Below are experts of layer 4 (counted from 0) of a mixture-of-experts language model. Rows are named router (the router's row for the expert), gate (a neuron's input weights, with its number), up (a neuron's input weights, with its number) and show model dimensions 288-335. Each number is 128 + 24 x the weight over its row's rms, rounded and kept within 0 to 255. Numbers have three digits each.
After each expert's rows: "mostly gets" lists some tokens that are sent to it at least half of the time. This comes from a sample of Wikipedia text that the model never trained on.

# expert 20
router:146106143151106113155129148125111068113135117165136168121149117100116100090146159127117108156112080137082144123142110168105132115077129171097124
gate5:140162135123140169123138116136107102165121129109095154091142152102132108138076123131151108129160133138137098133139110112144078151125112151139179
up5:149133179156141142117087145148128103115102180118123138120141101112099185133114110105133108139126080149135123075107145135167121147098133129091159
gate6:118095167117140151122094131118160112115136119140130144129116079120125162127144118135133127138161196131109110168149080150111126154109133114163109
up6:077159122107142161092122114116111139126120071120132110146135120101130114135134104103114129114118119108103182153130108142112103119131114156115122
gate7:141109125105154132107112100132130141153128182086128099138135142097174134130104154163168128085145138125161103106147131148127157099147168085132135
up7:113148127134112116116132158136139109091120091160160147140121109153074138120151116101108131155115110126086191160107138123129121123129079160127128
gate8:114126154119170167121141172140077116158087167135115178128148110120133139117126169087145135121110143102154142156107069141115138117147118153115109
up8:122104101156141114126169120100141105114108162129104131107144147126102162124114086154153106137122135130125119161139122124107128113118108120122170
mostly gets: " January", " November", " September", " July", " October", " December"

# expert 4
router:120124145135124094133090114142113143137147114121144122104118123147148136144148179164099159088103162109096108158135102102074143115123144118124156
gate5:101123150139124106117153120132071099158103143125089095130170147104118123156158096153136103154137094143143126122099177166139131146141125105147120
up5:120097149145131137173156167141130165115148129127123104099116111163109136143137132117133122146116101151125142121130128114111089130115146127167114
gate6:092167127133100117081125132138096111119094161114134181139094114076126177133169137115128081156139121064154135120132168199152120129138134132128104
up6:171113188144144155177118127097139111176139136141179093159101127167129120124105107148143141132172083172117177149148086095137150148125131095138142
gate7:096139161110147169112162091143103157137129130129127162065140103130145177121164109120132127111100128138130150136104163092137105122162131084147123
up7:150125096122151138165100129128152128114133119133130123178114115082121095122094141133124086164171166151122121120111136133117138162124140154124113
gate8:138122157148135097102115125162120119120113123166151125191136135129115120126146106153147080154142112119122118120134140137171163136148156145158106
up8:133144117114103088128162148117131109136109105148152142118136132157158105123134155090164143115113122161135135193120147142119093124108089142119110
mostly gets: "″E", "{", "_{", "/a", "^{", " -;"

# expert 12
router:093094089122088120121125126138150084092174128177084110137152130166114122120102135129153116144170133124081069112110129128101116080133123130112102
gate5:117133088090135134114094176115131146125101109120103141116134128130117140132133132122150149139126104129144176116106130139127110146158153144111122
up5:156178138120123088137117133124122158098113143131158109121095125103156117158116124115094093145115110140107105130131063111124126133113064136150110
gate6:144133166107120144073101162136103127113110172108162136151148128073122149119145126103175095145105106091118137115165125101151152142100132118111112
up6:117128085145132115145179104111117110139117102138089128115126117138152118158109125144087160099129147151150129125101130167124123120170122137162129
gate7:117131135119145139155117153112117154127134100117191113154098094143114137115137122130125162123119141074210136127127099146147138122088095114124165
up7:148138111167134127086115171134142143141117160107080146130164137091161109146098152135125118133144125120146142118174133138118105096147154130127133
gate8:152109191123120101104077131146128137130118154112112133141145125142108142134093118122119145134109148171168139169117145090162144102118117166099102
up8:132134193139122108108058122137119137127120181125128139141132115126097136155105097136111087160064116135151153175115149086162160124135158111061121
mostly gets: " Phylum", "131", "258", " †", " eight", " ;"

# expert 11
router:135120156109147161099106139162118092143109108145096101095136137142128159152071119125130098104163093097086123130118140153187130135144133094083138
gate5:099113117116155102111122091100152123134138181157112127157125126132141099138131094148137123139130132132133156120126123114155106139111121129172117
up5:166128090122114110151108133108172160128154133128135116119078138131155153154104126139117137157122099142196126149149132128124148127117098141142162
gate6:114127157120142116159174099116120131118104122142131103159151116180117153117096101143144131130125108153124134110142142114119139138159155127130164
up6:139162132127147154128095131102092091168129160096138129130100127114111100142142145122110135133132111103090096124092110115114133119099089102153129
gate7:163151113097130121166116135137083178126116183077123069127140159128147161157153126131112164200092106161085130147151082116118154133092149132144090
up7:080090130121118110110122095135129156103175146117104106145156134106104113113102107132097146108118209143115141144092147124114141187145164148131155
gate8:149125119122089108158111144103120119136115119139147152090121131152121135098104126109144159114122087096122167142120121113122157113117131163090137
up8:162128120123102077147166159133133124116114143106126108119179145147125168073131134093121136094157114130133152142110128127145171113109129131097129
mostly gets: "SI", "Am", " Pseud", " Fal", " Id", " GP"

# expert 17
router:090150114107120131090064104174115145145097118107172151105151150128127128124085114133129107133145143137125143154110096107153133159116115128148144
gate0:140139107163114144085091154098118143152142142122127139129144114144087154121117187132183147159102122129135147109143161099146110152152135111099137
up0:138174123183146073132153134163102121102162179103129087136181110096142130104133164101122099135196140125140160140127128139100138148122120142124134
gate1:141144138157116079134178138136128136150117141114177096115129088172125136152122170147130131142123096134149124154117129112147167121133148164115113
up1:107099127123109098141095137120079190124139139109145128116128103111131125115124141134127140175109162140162121162119129143149160107142139113113133
gate2:122128125141111125132116136103166127119119149130123104091126122142100140088148130136138127143106129110145125124156140108110186093108112137168133
up2:108086148148141127093126122125132111127161155139159114108130162163088129091095148115128120148141105108108082130136134103164056105139106136155129
gate3:145143123137127128125124124127108161097121107174160055131130146158140099191158116165077103119174146091096111150133129128105180116131129121098157
up3:103140155109084166125114116143126152130161121175135127161110097174126162117132147123135121139146143124111081126145116108123123154122157120154128
mostly gets: " people", " groups", "ations", " members", " rights", " students"

# expert 1
router:091121155093146137137106114102081150146127093105108143133151126152160118142150119114162096097104113135185142118174166152151101131137119139107104
gate5:141096129148155116112133153135125114153115143129114135137170138158172180091113148051101154107122099105143118149068131105121123130135111098102119
up5:105106117096133132118153102112149140148136112134097075138139146149137148135112159152143141150147146131111088128161149150121118149102116149130140
gate6:130142121145120150030110145090152120178143162156095140119123129115128134143108107104132161133126094123116120114116105177104145110115149100145121
up6:148102108155180152076146135095119104140097168121101129087134139116074142126135078103109126152144103121117148124115123163131134105138135118130152
gate7:119141105151106121137159115153108123101110091126151133112153160106134146098141103094097189103138154174156173121127147109117119150126122138121146
up7:136116135137142163109111155132187094183141132127081125139096105160150092151100171124130129119133077163094115158118136145168167113109121132132143
gate8:128124076155142129144065137139169126130119159147117149143139154107169133084152125106145094095105123121136136154127147103132162153122118116125148
up8:147173153106159150108186156110094142123109143109157109115109159142158125119163098080092137151107124137114064132188177122109110128151124164115115
mostly gets: " Jean", " David", " Michael", " Edward", " John", " Steve"